config.yaml
num_hidden_layers: 12
hidden_size: 384
n_experts: 8
experts_per_token: 2
d_expert: 304
d_shared_expert: 640
hidden_act: "gelu"
moe_layers: [0, 1, 2, 3, 4, 5, 6, 7, 8, 9, 10, 11]
router_score: "softmax"
normalize_top_k: false
routed_scale: 2.0
balance_loss: 0.00435
balance_bias: false
router_logit_norm: 1.5
router_bias: true
init_std_router: 0.0114
lr_router: 0.000665
vocab_size: 8192
norm: "rmsnorm"
norm_eps: 1e-06
tie_word_embeddings: false
optimizer: "adam_variant"
learning_rate: 0.000577
beta1: 0.9
max_grad_norm: 0.5
batch_tokens: [32768, 65536, 131072]
max_seq_len: 1024
train_tokens: 292600000
max_steps: 4557
dataset: "wikipedia_en"
Below are experts of layer 6 (counted from 0) of a mixture-of-experts language model. Rows are named router (the router's row for the expert), down (a neuron's output weights, with its number) and show model dimensions 192-383. Each number is 128 + 32 x the weight over its row's rms, rounded and kept within 0 to 255. Numbers have three digits each.
After each expert's rows: "raises" lists some tokens whose logits its average output raises strongly, later layers aside. This comes from a sample of Wikipedia text that the model never trained on.

# expert 7
router:151142111108092096139124089158120130169128117122174071155095198126130124141099047099129176054135084148123109129138157157137132153119127074124136155096165155093173158134094088108170126174137125100093123141162063136121137101137108154110100161156132125154123131102104083189145063181133102118084123132121054177137176082192098160049133153150131134094124104114136094141132078128103182109112126104175122165138167107168094131099045105146071112112204115175152152129156124171098119102127120180078092083118137160176167155168163149090085154136110130152144106194169151101147092130094056088
down0:091123141086129132121192156083118170117174123131104119109060126089114089147174047150105108061088140148169158164169078061122116085108103132110150113131134165140149143154168119130128137123152152110138179079125149122181158176071181141136108048072126112133085116129118158135143144082167144115132130133062111127176159130083103216159176108146215175188118099102104168152089154093109078167103118115126113101128161126122076131140174172122149137120089136152123074154135062142136154137171073141114129162102126146121147110131150161111145088194101113115105135163112113136170109082132128107
down1:159131190087090123079155143097103117182134077131139152135141093081086044091103165094161082143069114063134140165132160155189117105151143108129127133085098140169113173103085169104131133140108097099096135154115167142135108127120129100063124090114108136119160112140121126145053139137079134117147100186133092134122092156110114210121170105113180148139126149086140197164153077167146150130153150133141102125125098176095104131171163125156117129126132119186144166127106113104113118182114134111109157116093054113146186102157132134137180085145056075082072084159096103167144121129117172044
down2:093054152129095100155151109101147118125181117151077178098088099091083144200169104094112161118098119106129099131171133106165085122168107136122118089136182148153133136136081102183067090129143136135169156178073080146142094147204148121112159096181154103151105129134158101156150125112149134109115090114103144088170158143147165113158081148115114139196099133085127151104075097110095166058079136118135161134134086159158101137115161133153178133163201084089143137168124143087110123115144047130133066131089123139096122174114169078202119125081072167097120177168104168106164149116083191068
down3:172133170097124099167132052155103132144125185082145126147129158086147168076121181107143122185134148128094118115122065186112091147131142178133089128131127117099118129084066094158116095162133144098181150185102088126078183173152122086131099153118129138123139142176093171143071100113106098125122100168209071179152107100085141131100085139147191114112149123088106115132157179153113017181099128134110096189134120143184156080119114108120097073111131099149155094182087109134169101126176128146156070117105161114138132138100086092089170122187173154131172125136136135109157101125205098129
down4:134140172167210133137102120163103108129163095121148177166157160151067133099131096105103173111179084141158172114119184136130138178155080144135118122108134145095130137165088105124171106122125121104119143166072095096125096185127130109093081148165088095146147158104086200133099103162139153126166173091135111076146144151125103130225200130136185168135171097132152125129118162096067182150113119167100137151122121098103112133098074097153165175090091199149133103151094124150073123077144140143094138075069199084189112068164139174113175133098131116119159056118187151087175087073189134124
down5:134058125131115166114100152140175127138155112127098162184192154116152116107125084102107124161172081135118075097143135159128185142109111138105110144122171134065179114146112038123084179109157155108115136129123075178120097161099106110126125178134114127169081100131186103134070167118102126137134161122107139139074084131102122152130099128158178107074122127105133069148108150087116130094112198212092164140080096070154128153088122132182104100139164176129115112166100176132117130064120156167131118122118141122130101165157139085187073081120139138195193104063135171137153102161114239179
down6:152150179097130090128123130127151120077163154098157132086123090109113112167187141149117146104159064093087117194123117099181106185114154151159112034150176103075168164150150110161139100109128064185103134114120162111147134175163106201102133108120086118125119145166115141121155196170112174115110148162117142089125184190134153104129132099115113078054086173046148132075119111121146145157138078176045126145080136149152115152138162147126100160111084158154115109168127176172177111114139126089160070077110128135102144154133156132132181145158130121111101114117131157168134137140199131100
down7:144087145113131144169113114108179153098079151110123170157180198159162130115132110101104171079154164129119162139123097125171106174149115129148021158198137131183117072124144115130162171143148125135146121132104190182091111097132194131158126121189099090140193166141155108128096086106140141182121114129144128180095156108114079141151135058136120165118196097190114070119141137097164092103063088128146152159127054114088171137082136122115116123130109135137124138116225138124104113100171129113162086150135140181114098154156082142149115230123115115082128168170143173112155190124143149105
down8:202158109173095124132161112122134201151152114089104138131145105154161172165140129138089170126150116147125148147112160077122145118075148144079154131139096203192113106115081103146169107130142147138096169098118144139102138091167167097120075064064178098103120172073146121194061117089138151111189131145129137186154117097168067179122119163138115147195065119146101134098164096120099125103073121097129130131139156143155102127126135127137139102136153107195154122144146138096104130118103130098100141116162176096190142136118080130077082170133172133111087198128095167097181160116115138065
down9:119108173206086132130145188131155102105168178158139148082109102142140152110118123118094028122141121134178149130097217096083081126083127118107123131077113131106133105091178155151119180110108137155099119209158086164124114168138083180131166092100163080068125168140117140161108129085098132153125116099126167119128117152129108178136078113178146146105112145130122150129123154137063108167180138157142119110134129193153102123149167132127116111141127169166088130125128108147112111175116104091134157107138128165170192127156119135137162170115102121046146131142134099153168093147140204077
down10:159060118101178187146097171157106118102106120080089190106115078139210160130136135086149056146137168097124086151132124114099131100105163149083089145134173105187101168171086119135094137154076122128105107168057111166124107150194075086149114121131100063099175120152118155116108173179090158103146067090125091119136155171097157126109161079087098129126124076124114125095103126180093124118167179132091154111107160100087140170174168124156150104116129109148150091081163201139153122074154069169101132103119129096072131139158123169145145103124095135158131067136126116119177130108140250116
down11:195152114203151125088133152184151152149127050141136137150126140155122127083154088160056126120157106170150126073132083127131137096157130131166072166097113079126112129115133165109128110087108130153145109077077100164111109137135091037098134102123120162101178099099122088140098110186107083132133180095143113142113138097142142092102128150138152154086140135145114121134134194186073162101170082143142167116121116098131179137158069109094134121138131153049077096161190182129179094147136177092181088126147098108079124155130051137172166166181133147119090030141151156137118102150101083144
down12:106149149110129107196114165130109133150153156172120127137088187090066136159125115143169080181110141141093147153130099122171105123112080086122139165209186100171119125108100077159064125127186136118135077146136106153093085147103114096139196161123087134117116163163130108151161146125128162149128127157186214117125096098144091092087090134160078169072099162105137135043067076143095106126104152155112122074087123071124128142141144134199160157172161116144127110179087127174075127175098150096142133119195147158122062077141060092180136137120121134099135145106094109099120173193151163119
raises: " and", " in", " at", " with"

# expert 2
router:124067170096137098110133150145125161123110091134153139155144168101117071081105095104122124074127156126161150108156115105100117115134139132161168099100137090146123103183168097144104062118169112124113107147087059090118142155171136134114166135093114180063110086132173155146182114115107111087182163167133107086056096131042165165200104074088137162154119131142100130160084167129079064126141122144096110127116168130143049180125122137138127108133122127099117115153152126095095171118088147121081177121163162112108114185149092164119161075043156122180108118153173092093153113168180221091
down0:081189076144085112055131120118144141089133117133070119111198108129097120152131103117095129120096154138108092100111109109144118080079155178132108143139162162097121110065067114037084169114126073160163087155106124151191049113111182144092111106137083163148145144157104144086073126138147170149087093123124156156142170107091129086127127125196149158065203144202142099120145124114151101158084111077143155052118100138106141150119122121132097147131170142111162113115108124108099132112079107117115117099121108155161100182140127151142091154127164128137072087095134148125100096120121151155
down1:110167175059106118147131167130102116111121141110129131135109115113077151133163062118068154126107196082164133187110147085124168165118174175098099175093178120122138073109115120165133136120032114076164140160087159106097135120133170186127156137134125145066167164146132124143167117155099136102134144163159100166101115104109121067144107139156133137152092135071096206128089119115160121117132104134145133150173145116118142128110161142075103133071182156128163099102100109163119194122136156111141188119186096176123145118185075120126128054147164086137112149207101141067067112215090143137
down2:107104086129129168126094178167074156163114119116126095147116066175195119118131133099168134143155123117179101168140185210099152178136121108177172124074125139146068095132179155150085153164039118163092123098173053114105190126123096106138143172102149152105174202103174209161189103113175134139184107139096119116138107166136167132191181120078213140119096098131080182177144120148121113102135088123132114133164124106094102120141207160113161093115070102138082136174111107107111159127126148122093114134103108147150162156195083121182144136112114137125105165155133115118131084107097130130
down3:153144186074196066154136126144135164148121176088087138152103071155157135138171113165132156163094121115177143106174173102150120144154143140118130064109156115167094115123144119100160103158148107115168099151136122135135131193097122109144113149087136144181145169129085076133118139117112102100130127150123141108101163134116180110092088101133157173155096134076133124142136128137132113095104208103126113167127150173094086163180158108067072142090154106154160084169091136106105120114122147173143167148142112139083108105129109098181163115141102155101154176165144141121159101081080179153
down4:147139136123135126137099173086154162093141177138134119154146106133125077142097094136114165184143080080126141123158148172171108136132138123111068138135089088090061055162134106110103129150129112131130118146114090137150125157157130134121124114118096169232147101127108217183193087182105154131161120150128139129081080144084156148089141108124109095122137100133124087201177139160150155078085103143096086177130174175142134125127060152124162128133161114198087119173158128105096103149114180143131109147186144115102145151104067125097207155128105144093111087104113160088193085100180177088
down5:183071188099167092123152134146169165087142161118133122203088124098090091153132158142130117140086096109156092117128140194153131171148166063122121112096141135061058143109122114100113094101175107094129083162164146107151106155092140148130150134043134169113138105144152134154126126144149089125160140161086234184138091169133153136153123150096134113162169129135083175142085139101135133122095101098129107134114102161160153088185121167111116110138174031181121117158137147081125106138145127090090117184107190184111107155129125172160167158182116086132116114162142165098120056115107148061
down6:201178160142122161099116152161131154101108116146169053159170103112140118091128158161124133176161159147100088156099144117130137123110069126168147172166107135144155000099094132143130124115111134120123161174153122103108166139073135149118093115138112130086109089139072078180172180194178132148193124112031167104146160155032129124117117107109124077121110157140115101128095123064115122135179077137113137143153072151137159136169120155132107120123194090086131150172151130139159086099178140155140085165141168108103155132097089160165118090085105103101125099097102188124081146143152121108
down7:105159154095126080166093171140084122128176143134100156155150122192171065090104104085123109104071114087113089110215116138092164082098157134086148131167100144142131106182182045160055117130103141161152103143146146188109118113154111099104176077113181187087121118096155119151081122117125122117156116050115071048127154102110114157171087063132127198166166133123114113132122109171114122122158155144113132152101147143106108175150143156132113155136105101112106199132169076153125119146145114134139143092133148166095166086134152099120100133150113117128138101121097070131192174160122190128
down8:156118111161191121064133179157131154118063078113205154156127115164153124142054092106123149104128146064149119134170106181092140129144080105146107147164161111105062164115153123113149105136179173095144142125116153086111128132164136121062187136084175105115075081148130108116101126123107145115118108099161144123120111138151102173092097097145135139131126171177176133199054179123119131143103169116090154159123173157142082132134102049130166112179185133193138144111127139141133200125168144142097115116160137098141149158131117112080138118154125067159160145139177167156107124093120131109
down9:123189212062112109163135081117182141112085130181174167114132132115152107161109086156107122092156127153155091124158194109173145111142136141099124109123137136166176133130088166087105132166121141123177097110082110111135096139164092115117153109150117114090093105158126093129097140062074152140119140138110115126066137044137111098140074104113146139131125096181129097121117090088094109142128076095091131130127206145151076120120167140069124105105101104135108100103117082140124146094129121067132172123128146061204117122141147107124143132124172082185142118124116132156111125100136090165
down10:179123154128147158177111161166173127156122113106164179068151129135187155114139164126111177107103169119101172125061165097101157134145141142148115127148100129177169122145139116156125119140112109167166145126115133149126183155180105132127151175115101142135133162157202123179065118138182110135139192106109170130080109051103134150108087115194105161121132129124159101151153089041154178132158109164116159075107175169167122114102145151116151106112104059122154121156210112135202138172147132151138158159146054129131040141143105124111126104104165116142143165150123144136164113107129163186
down11:175154115086188111135163142164105167125108152135141201155183148144154133141129108116068120142091119135119145131153167084079140136102140118184092117121135157144147120124185116157097144179095121165129089131107153123056089182148053141123120134131161127234175147131121141168110097127066121107191094117129141131154153082145178087131104138154175134163105136110124079187165085163132141146132112072082165179115138094050066111142139095100093207154144149103170108135180114055221139150129121090166169109089133120099117111125156133139142177156144164125135128115126169149164114159115178103
down12:150153153132141126103124123161136122126134100151168132142142121185139147142174187082119129095171145173148119071138103113145198134127137121088132151168106150160132151069109104103049097138166150167094127169155107117094119155097162231111108156146112082094090115178085094130098114111054109143126126201131121104106152091171133122130118115111094099180151138062063117111070122184120174135111215146147150095083112162171109126119083073093134112060123120113138090115138128166128165108142157064116154111138098114113132101184139130130152153122138098111169125112117144114149092116107099125
raises: "\"", "\n\n", " ;", " itself", "-", "”"

# expert 3
router:163174171148111163155143098142094075106115110093142154113116146107116117095099117086098122158086121100167111225100139083140128091138147128149081151150124049138160072141047136086136192096121135142072133122098152162137120133096170094162134120169104097144101134115152094032139145133139113113129140100121082169159127096178148068109119115098075139160107112109136169132163139071153160135099109159140139114092113170131123125144106163167093146150109170146163153138078119115108091139123084109158189107103213080167098099077171076153081110142194057084118151103148088129115148126154246127
down0:148141148087161159086160152134130114114127053133137117134120102099101155173106055200098076073092139121064149121130138201142153177170160113056176161179107164162100148124158188120167161105139153153089157114134147160101153139122108126148136141194100124119214153126086125101149132137131104192130155109054126113118183178125089091113146145133187137124129154031115131159173124147118104158151115147150119104139092079168085145142141174135104138115116130159126060092156168093143159157140070156135178110117139126141110156129113100073112142094127127138100151120129102170128126065132119095
down1:080182176180121113139187036093153141062116109137096133115108171133113165137082080153106056194148126139139105180155128120171076097116121106124153111135138092094161112136158117178168078126159127133179124139097131115102178128022138164073147156122129089187098120119115120075126191154076171150121144101136078063092126128156162069149154148201165146104086151183124100091098084167110128149116088090110139120121173098121115124147179143175074125077139126161174143151112134117108138107163195154199170066157124107114099147106153103102162135125159106109123118151134094144098141088194101117
down2:132133255110133146078147187126127139083077118143095109129137147104111130178135085086175099158124120118139140192079140129116105087098170104094108154096141143155178167150131147210127157126142139163141145122157164185152133189137157145165197139167114149164042144110140191104119179092109112186131118157130152062120167074131106088113085145162117089114142073112083121094173122126101138114119149179136115161124052137107137165143137127128134175124125138141144108161151146216150143145185132225155149154101174120138110170139144137142070137152123112150121112139144173134111139102143067136
down3:161082131120152184126170149217114040120087135125049115107158123199141052132170046170204130126129120110115191079121166126119133146146127128161106171176140116136189167115145103153121130153161155184117137094192079122125109094096122156123120150070126121139124156123149112131116094136099118143149116139098138120128118105154155143118134115154069171074072113102130127125093132126161116134130096138148136150108157110173119145069070126097171102126141106136116179186052146195107178067156177111131145187115095160136097092190148155116152098166119173077173162096151142154138110087077095138
down4:109133034069134106112123138124089127107173139086108172055158198114197125099081121113125108131094163132134074084232208087128143152112129197077127100150123148156155123155130076118143113171115127073139194151125183073157147128138177089204117121139115197147132080142102125094146166130064117155111128084116107173104147120135126159125140150163219066146112147123161127194121111110099142065106128129136122125156136108120144125148142116130116097130086125128088146150121123084146137123130120066128084149106121091076143160153110101087101123140065159130140098112111099134098172200195172134
down5:094068077124099176089136065130100124151128107079104135147181180090192140051159163147135140144123176088075118146112119119109179095115090096127128084121158122144180167108109090118100093100106141112144165110141102130070171127209096061060074158138084109077112166108141122132160105100162098021129148099154102156107131137122082131090102092165095152038092117104100174101151215085130121057150094082141156124126156110135116160159131091170097147056135115187119144181140105123154146093180065119126110073107118196094115133130135147124093107154151139090171149102176144173124082117129123098
down6:107098153108151104225149138062146129107181156098126141138102104120107181137150167138105111095172092166090174136138136123129086149047144143150102149106135130105127094141158157091103139094163172135179158102116113121118138116112123126189136138095107121133146131179114147121127117108110124113157095139113144161162146087127154186074070112172124129122143162105136142164126094186163082123141179102107163100168158111156067114016206132105105129083174150138113114191086106151071199112217139127205174099129078200156119103138113149124119119104153127140154149135134143099083118127148163094
down7:068056134146140092146104146100117120178182099108106099114109089151142182100117094099169189163124129139118111172137135181133123208100158109069066142184117150146129101187097153123105157120175095108125132149154110151070066103085138122101157161102157134130097118167127085110136104126113129181110146067099136129157109054122119128116168085156118135079095154094148190110160124104196092145128108148151195117175144173183072080138137098087072142093131192136150163117148132183138172133117096154096088095038087114150112113169133086101137098115142076113114112101100143156133151110128144157
down8:129109255092123152096115149129161163141103129134091152105121122166125109090107103114127140153074136128184147106109038153107119152194112096142197114151152137110139143132139081167161089141079108130221193090099069113192125106093115095113126181166154110167116134096133063118104107104126122118109111160146160160141095104145149142152082127190105151115183141157152085099104129109095147162140134147139117134128148159078153152115159091183142129158144121142155155163194106080126099097117164119247096182091130145125055146145169162156115087073122084119101110088123119108188122101144156136
down9:073160255157148142131139156169190132092122128167129142158057137115080102116126060181104152144098136126180128195115128144116139087151141080139172143140139143109139190124108108162173115152142118149166205116109147080154067145160100086104132101137127104150080076145126092099110109144166141099110114130153171115120171103180134084140087128137153132169125107145143088146093145102084149168132133148138136161134124174116154135122138126188100136107152149133126185104112142122170139076118164132124116112140109118096103167129242129133117094109095111120114132144164135103145140092142167109
down10:080161255158103113111126121120144109128114127139113095141128135142137130142070031168180117128102152135103154160136117105158096123165182073102109099148114130086127135173133129105154091158166093183123171116177148170096085155158120056082146093129160119189054103168114110093187092145114184166145183088206144079140092139162117139112143124063139129148163090123172095115082107107105139148123073144133133119077102149144158193215137154158099138104149071094115113089141105100154149105138095175084075101150120117130112129167170122098139132129120084095125173097149137172185163096131224129
down11:155180104171130180107162143179207133120144168118117124125120120127120099107111174188189116185101122130137120147081059134145140121152137162114119103140143087146086063120142110137131160120100094116106095132143089139131122136017143160139107124118164099118144108128114121097137167162092136150071094171072152093202126145107095132136099174183113130053136143132125117047196094131150129140155111120131115122133102131145061114097061139070046118179180113104125097177089101091138098139119121140109130138159155127148151162075113120111149096104165129106065138150084156180137135125085106108
down12:128141132129134119157113172135066066089167110089121105129069081138079124128168146182175103078085163154127111088154163124121159131100130081116103148162149153115139189151169114160150144101138153129119165159157121152136144118155104129128087106116128135109109123088066130107147083113121098145156120120132072092154186105137101128152148112129147161042134152067090134150150131146128164118063160159140154146122125123179034127088128095159138104126121146124103139137151104148099161129117132093133122118133127110163123128151178113131125142167085066122171115136086137150154106120107084130
raises: " but", "\n\n", " while", " although", " however", " though"

# expert 0
router:069112112112135174104085160161116113120089151070146151145105060170116183109172137127110134180106114143157130109119109129161119073100154146095132135118132166097081127120085186103137153123141126150174176035166167163217142154169063124070128130126159074087096132149122113133102136117096142106143064155140158089110129192135073141113095186174089125137123185110131060087122128159137108141170172144107135102115106111138153150169136104092099134109123117124095122132144119140131121171192139146140041169177106089151150093149113131063123124161085145063156084145082161151112142108132118176
down0:186151181156133094100116109116111114107149141134121177153107179095099064157124190114103084129106121095100170166150086117146115134160114111141114130107116082162181138162161146103103063143096126076174078146119099138176125139122097085147151187186160155157079087191130140181155080216117116141156133150154108178083122173075132085195100114123146117092191110165079124161111127115137096138054117119115095168127106122110126168152178095099121096140126150143096142149152123158157149115145116134165130096109095089106134118205167128136099092153109041155117133106099121200156131133135169091
down1:114131140094142136135113176167108204137160162122125142160105141066070132107191091118168137125086105102116125069089169121148116186188159157155145143134153206077077142137136104162092121121153128166156136144120093146109130142134162152179113137090140127011077168143098110099118121166106110122201090180124151158145140176078146183164116090141175126097126148148150102063091105086133107143084066173101137117140127077130101116137115111075192152169087181137108106131070120128169132116023123141126166115115097123110119136161124046093163157108150159112082098130064108134105067100119111164
down2:117157184132179134133109127187097151125128055165093155183099202124109082147163087082151157146164174128119160132138137179121150104130173091061138134132129174112147082090146107133143079149101152106156098103110137110199168099082172164105159094147177193139142090178151134101115141105148096040055133090102151129114164129134123124169140114144132079123140159148087108139090143084163079177045188104150152088118112144166140090084116135153104118112155116091091122088130118164107112142106115086157160088137108168175074175115127118141068131085101145123133111161168133086134129090140132088
down3:136159113155122073139129112124180151115080154138100082131160121166166184104094135123104121146068061102072132084158113153096126110093092176108079098158176123150114130114078158110116124124119143110074086075174144168125105150091120110174082144169176187113161156167143112148064147137137109161145049131095163083068120171127136089098171129162152155102216169110156164139123087145170163080138183121114175180107118117098115105089122134103125123157144116077144094130128196151154116177055126149113136128165182188075171145155144123124078154145107114167121180100134115083122144101159121167
down4:095078082128134152130118120176150183164102130123154112100142135204155083133165134095053097109114216171119117136089111122137152143152148174127144164152080118166129134126173124189157100151161039117127117173095154113115121168185130112159118103090180125144129091105127114091119105148134132114126129066125179151089102133120140134116136153156154123108114111149111145181139115175100174070166154118138139169095112142132076194156125128140161087104107089112172084127119176184121107119130129097142133158099148145152179097132104045104183150104111136188104135135050151113114114135130150149
down5:112117193090177093147151116114132087162132076109091118130133143122135092084147087085156115129135202099171106100124103086179118135211152100152090187114090132088136058142140167158146117134134132171119119151136108126153192150073129190143168159102059123124110040182119160153157126102160071113132131108094120120141150107115077154118129202101139086127087145148101108121110135087099113099127102098149070073133121171188088208139088138088078125118163083128034126153131092114122079139087156088089155163119103097110116128082081157168174125065137138111113119115155121139168133100121109147
down6:147122097120104194100161094094108149117185072135098137130108112147102133132171112122127084089175132132120131102155100186106150103156107145142125160128147152067149090137146113091076166134141123145138085118133067207152125196130125055088105094127062138093168113169138196109125127093145164055106149169103126190127111112109122082111176159078134137151106129188168155143124096126102121133113083155124152086104101145111080142220082105138139188136093148140132152057053113073142190093131107154108165152131092158175098152139127179127111158087175182124135122168110154166097134121131180084
down7:095131163094104087182171127145089124178125089136147132081076175150156120046082176101109103090060152132062146116161107101156096123084122137090152144113168133141122107106162133109132076107123105188110143123162125086165120148074106094066123181139210126138137115115130135102069141112167147125145133109189136121068191086167125153153144197155062101147140174154139100120105116140105138172093110127198147149169222146139091133115189099118143132106145121124106158136162139123120126111113150095237130140147108119118077090149092160092107075133127135165094136146084116111104145104112148190
down8:144119157183058117177238077063143175137134122111122144130146132174136128107134082077149129120116187160098147111159143147103070152067145135160107095101134064166162093131151158128105088097104116074113138140130133070128104124122120127128217111119148147180141137140124117161108155133081132160064124079158110107176085140118177122082080096179101166130176094121074142134112126128150073169110140152167106089126120078110178091135142110114090173183129160186139116115152077155081108130113064079151162116059100122123123210115129171079171100120100176104182110054114140156153130185149185104
down9:132119140159146124144097169082187141134164147093194131096081128143107115149120158125128088084185076201135140095173123154128195153151091134139151129152053115147159137152181115159137101104129139090132139132120113157120110146083184110157134096185119099129107176173127126130111068093220140158192159141158107119122125125154146140147234135081158184104169101116155163153094084125085119138076102133077126119077131134172078155151151105154156175087125120154163095163097174156172129140125094109123107097119132154107114118134132130126164104126126128163157174114083162171112099106109120119
down10:135185224179095114097164119138143080179036147108133132126069129150116133108093079131129124151126119091151171105086063124137136119131140126100145148118112098148156086129102141082095115190117169162074071149075181119059095109127135143088134091094165122153141093132137138092111174126163187139144104230084098125135109143146169126141115113142122163124136108061126136113102151104130157167115138151135092118119160065165111163107158085167169206165136183083152135189137154129143191085082101103099206099151063109105122098186117109163190112109114111154147178141127123182193139123087140151
down11:112122064172094144082109060151085089146082179071127105114128087122114122069123134141127173160151157118157165145098145107100124195148111228136092177192155093156128135160187130154108130131158083088154184107095088158138095175132166092113106148132118123066102106156139088091169098170191182148136134149130183076128126123117154127115181154120058104127128110109148123145144164095123124135137159121127129114138161126068081116072142087096175166166099116128151150150149117124115214183151144124182077145134167104143089100159095128128104143059100101085126107161094126136095123132122105134
down12:151219132116146093112154150102127183142099179132101131139138146136144086165099089087146150076104081163148167088177154171122139124181125106175189156165161115090102037136094161118171125108054104093172132093104147130135075068096114112140171142162106102103174117149069076103106094126106115124183124178133127153178155107141144101164143151102116135079163156074130125169086175091114180148161045130130106138110093113109155136108129101069120180124107134091138139115141131162129079155097136112106157197168117103122100131048113126130155091139110123175139114116097107180202148089134142095
raises: "-", "S", " Series"

# expert 5
router:140143049126159081150101130129151195108199089209102184070116131154175136137122185147102114161106186144091135137122131152127168142111087112086171147177089133146105227155133122179142086137126208117159131147122157151134126090147125110152140145142089140172142199135100201179149150142149127154168137108200105151178070124255134115116086145113113116121165114135167137079096130162129114143128103161159157128113113107130199120132153139111178165161112119139144119128118168142175134150142163125129101145125046114087095090089108135154160122112126184114130166101136107085122137177115083117
down0:136099114205109075090105182103166166115166138120130161144150165141093058176177124153136075166177150203121098060121098142099133070108161132102176110208127082145135111100138123171196149093093157163160088171092122182142125152132096139171125131082115155143146139121142065097113146135119195133120128133111143183178101142117114107031118124146129109117103086171140117092130112189189133093171124085098149147090066106110087110110111137115107146140120133122187165131137140154102081152098109071103162126138127097161117184169092149071107147130150162176167183122155118073051093145143131122
down1:140118155140154121162079175119104145087107183191139173118073171093082049154112142101092137154181151108121146154137177106132115141160152154182113096065159134074137101140086132153122137141185103149121106096142066067117130140145172158152127079138124100195126085109111159146161137129138092221167144134114132182117148148134154174137133151136193115121106186087135128208189100168111141094144118082135132114167110096140123196098068109161133122133117111113140133112137091174097127140124155143130109135123139097131080092138121152092127120166133104122141109102104101157121048116152128110
down2:105171158202067189156133138134126139173094155143119101094143124145104122135123229147139096156107119122101142155174155130229140132157107138165072078162094161102152130102090106090166121126178141128190112140167113084120148119111127150120061102123096123143101120098162109058187124123186125112166081120159157095113127133152116143098132122119090139073119168131104099072085106185153114113197164119224112123164091115161171126112109099032133133080061137139120130106173099157098098105141073159156120119172108127138173119120127127121160147157132133168158192120186118118113108150093090086
down3:127152094086116146176110114075161148071132152169049116086103129089142117094102093143081130164118187126137104138123123170125178125189141076132115166170069150066085154084093107133118119145152099083123102152082108186078120096110126203134133163123069103135083159097118093103082154154138110136158122133079154099131113142173058099131135101106149102142127136146120159125103148141136118108134133152169181113096107133117161097086110142107128185105189127105091116127149153072095156169174156110118094119133193171100104135116056086065106073108119075151125119126149137134075165172084072126
down4:191138118161080092146127181112161096108150106169147137130124206151119140087129144114156156157160181140178068115120082117174182173156083090158119149195105102165113093115106173037149075116169102095179150159150119056144146104100094139119120122193102078117146116138108086118124140075085116156172112169156172171099102117168113136066181198157079168130119169116149082151132105159128108088141113085119166133133147095161128106084168150135081196164135078126091152135134154227117188133106128128129101114120146128118092093161141079118134124119148110147161197095174212129114181150165146163
down5:090150156120116096150120101182173144124143124093138129093124138152098091077115084109102174100128128178091144149101116186184117128154147104149102148129129151101136164108073130074134054140158118111151139102141157182093059106115104083108157110133115134103069174136139121132110160124097096100086095100170086063184068135178155110133113140134127129109095117195096176102074117197106124096137150124157130152084119122090156090101114129128125093097162154205080112153145138206156084147095160144135124096049117175115124148127114146146125086112139067155072037109099127100124181134055107152
down6:121134128137157100134104130140098146128154107133073136069079076125103089154133041120133143059115099097099117086150142157161122088046183082113135127178167136129145093127093101140147176107157088125105128133052156134144160099163068172128132130128201184185127153163100139103119120175137111114082102092145166135102093153110107157180111109157135161077142160082098118107102139152115103153093136139122190193135122097161081107108190136106142089117142143160134102128166180145144179118102122161128119076103131100056106200110124094143096142162123123111093120172151077129143093125169154057
down7:130089178113118133136129121146094096161163123107098131076127137063103153115061142115192128120115112091027142142116128092058151096042144101158145144143143153119148121071124208062108121080123116124165138151082152133199152163091121095105131132113112128075171174129098136168132085055094120160085144091090133144197140174115129155127122186117089095143097146151176108074164154156135145097145145131113172146090097126126077110140108205147101101171213108124149143119097134142155155141060095133116106140087104167131179129163131149098151139185099143172121158096165112143144122141149127084
down8:180076106117161081114151111125114131137087105161177059083144083035072138173209144136082118131116128113170113169164104123070100173104123104127180088137146129134109152108084172184129143153136097104121094160138104109109095082122157048110118102130174129077109050112093134154095074139174155113074098140136165108140106147121115152153130101096172098195114115140213142148082147111112133120111140117094151074136139112061075160136169135135147154153083138094187092182155077105178182085128095136117177128131138126165111152108112102119151137171157129188128137153109162130146164113139097173
down9:107160120056088097138161156136133163061131099166095164152157079039146103149109153162141128109129074104187097129120102147072127078083104080098124122113099150137114151160096059068118110136119098169159149105175124104149188090131184160062117109114130124148149172161128103134114159098203135216154143183050151120146112117171168165124114175113083112156126086111171115092201134145124140147103134123119115151147135058166130091115063117150136118121119078111128133125177108063147117148132144111099102107148111137128115109153131128122089145166092069070134123159088094187181178175107012038
down10:081132166087113102188155119092111111140153123114174136167143093133103140072134143120092154114114155157090117144161122098107164108115140119163149145128172154116088151112134122164176103129086136120140102123167211117116150068197127132146146147125153049065049074088050151110122125124222162144118131100112159124120126079126141140125132115093104151193100142116182107146162089101160191117183131166114133147122083122118139185094171096125092104052113115144109130122145140125072084160091156086108163093161087100179129152094122105092186157125145107132103126153121152176107103162152108080
down11:168053130121082115155150078127091172129134158124157039149089137128129131054101195129109156129103182112118086141151117126109164150072159169095164150116111089110144142138154151116107154063155172160156125129091087124101081105135120058177139178168140142143148104155143118165145141157127124190104125162091150160117213160096151095123107170155122073080178144117102199138135144077119148089175119141078090110129173168100158140166160130124109147146108172132078137085114089149118139165093079110074124094105080110187091157084127149108135174181082136123147137149129150133142092136152156110
down12:136042120112118044146161123189113121144099086172114122138172102099119147119102114131127131114142085131136117181187077127166112127097156112099114146156169097100128140096085116137087104076148196163118147163167128146075086115107136068169090123160046116119127073132132218155105077071112169095103103112089073141113103143158200105106102120114055145162139150110131179139088189077131127106159154081148070137159128097092154075187116098107116094112104096133162097043175103112121169117106121143119134147147088134166124090141213108136077091124099137055135133145116122187117132114116204085
raises: "-", ",", "/"